Weights of a small mixture-of-experts language model, trained from scratch on English Wikipedia: 59.2M parameters.
Below are experts of layer 6 (counted from 0) of a mixture-of-experts language model. Rows are named router (the router's row for the expert) and show model dimensions 256-383. Each number is 500 + 25 x the weight over its row's rms, rounded and kept within 0 to 999. Numbers have three digits each.
After each expert's rows: "comes before" lists some tokens at least twice as common just after its tokens as in all text. This comes from a sample of Wikipedia text that the model never trained on. Tokens count by the router's weight.

# expert 5
router:540492469500511509547461506497504487518523485512480517515475485496510511536531516539516521494514523486489512517490484481447490568453481470509486484478489531469462518510506457474527472506510492459491516485526484514474513457467504490523459554470446497543501525499498518486539505506530476507473525529464487484493489477498521495491503501493526469508481471496505513535520513519514524471515
comes before: "the ", "a ", "to ", "of ", "that ", "was "

# expert 3
router:498500463484514532542507530528508501481498471523499450512499570512445511451535536479533510499484511488519497524511463468471509484500446453551471512508508504461495499513438464492536515503494502482515466482473464530480468517490513460515502534496510495498490503479512501475513527450521491492475512504471491542504471507493520497531476509483499433516489490488513546496510503487505493477508
comes before: ".", ",", "–", "-", "; ", "th "

# expert 7
router:532461485488519536515496519509507511497532467514467500513491499497492481547517494493505478497478531497489510499445452461470509543451511500515478537485506503490528560501489501524518498477534507406558517478539490499438489485462491493546475498482483530549508536485544493474521503512498510494477507533486466464536495501478531527500423498525502523562485496465510528511541497531505532483492
comes before: "| ", "|", "(", "was ", "=", "/ "

# expert 8
router:466514485474534497489479533500506467479468513482489522499448527559478516524487482460524517529517518485505493502467517502509510524486475500513473526500520561484512500539470456547508497511508479502510518480536487510504504505530530485548483487479460468508472523448491417493498489469455436491502492522528475452518461502453503508529515536488513477492496516437517509532497461543523518511544
comes before: "- ", " ", "The ", "In ", "==", "He "

# expert 11
router:453493513469497490540474528521517495487463513535481554531518484477506487501493482476493552488507503499479511536502483434482525532492479500545471489512490516515500511524495467475488501504461453508500456498534513525518490494496498512495450490501492495504529534479531469490508516507516532498459493494478490471478468502500516487535450504514504534524480512487503490544503534521484500489455
comes before: "the ", "201", "200", "202", "199", "198"

# expert 14
router:510496487504538504501492551504476492507514536534475491526476569502494546499533507486510509495484508494516485500503522501500492488469466489528487492473527503466486499486512474479487497499518473511482461493485495512488475489514523460518485552471480442478486522493546472480525497437552504466497526557502493509566482500488539489562494558515485486524497517488516496548539548522482487484529
comes before: ", ", ". ", ".", "'", "-", "\" "

# expert 9
router:459487462475518497493525514477483538516543473512449500502478593454502495514493476544514515494481501524496478507485506501458487548480520494542483548514477552505455529487482508515556496472515464486510543491499520476473500439481524508500495525474474508552502504493539477480526499491543506502501532520496494511484474524499485501490486512529507528520484480465532522511551496502509494507474
comes before: "in ", "and ", "to ", "of ", "by ", "with "

# expert 15
router:495483481470514479551501524445517512502520554566466514522464507495483516532499540472509481479553493489468477512452525509502482500472468481504508544509466517496500548478528457480468479517531487494491474489478534536503479477471535509524482559494506495473555502473527489471515506492533511527463510522485485491529500522508486443522475582538484482494473469492520518506505498517482540494501
comes before: "\n", "\n\n", ") ", ": ", ")", ", "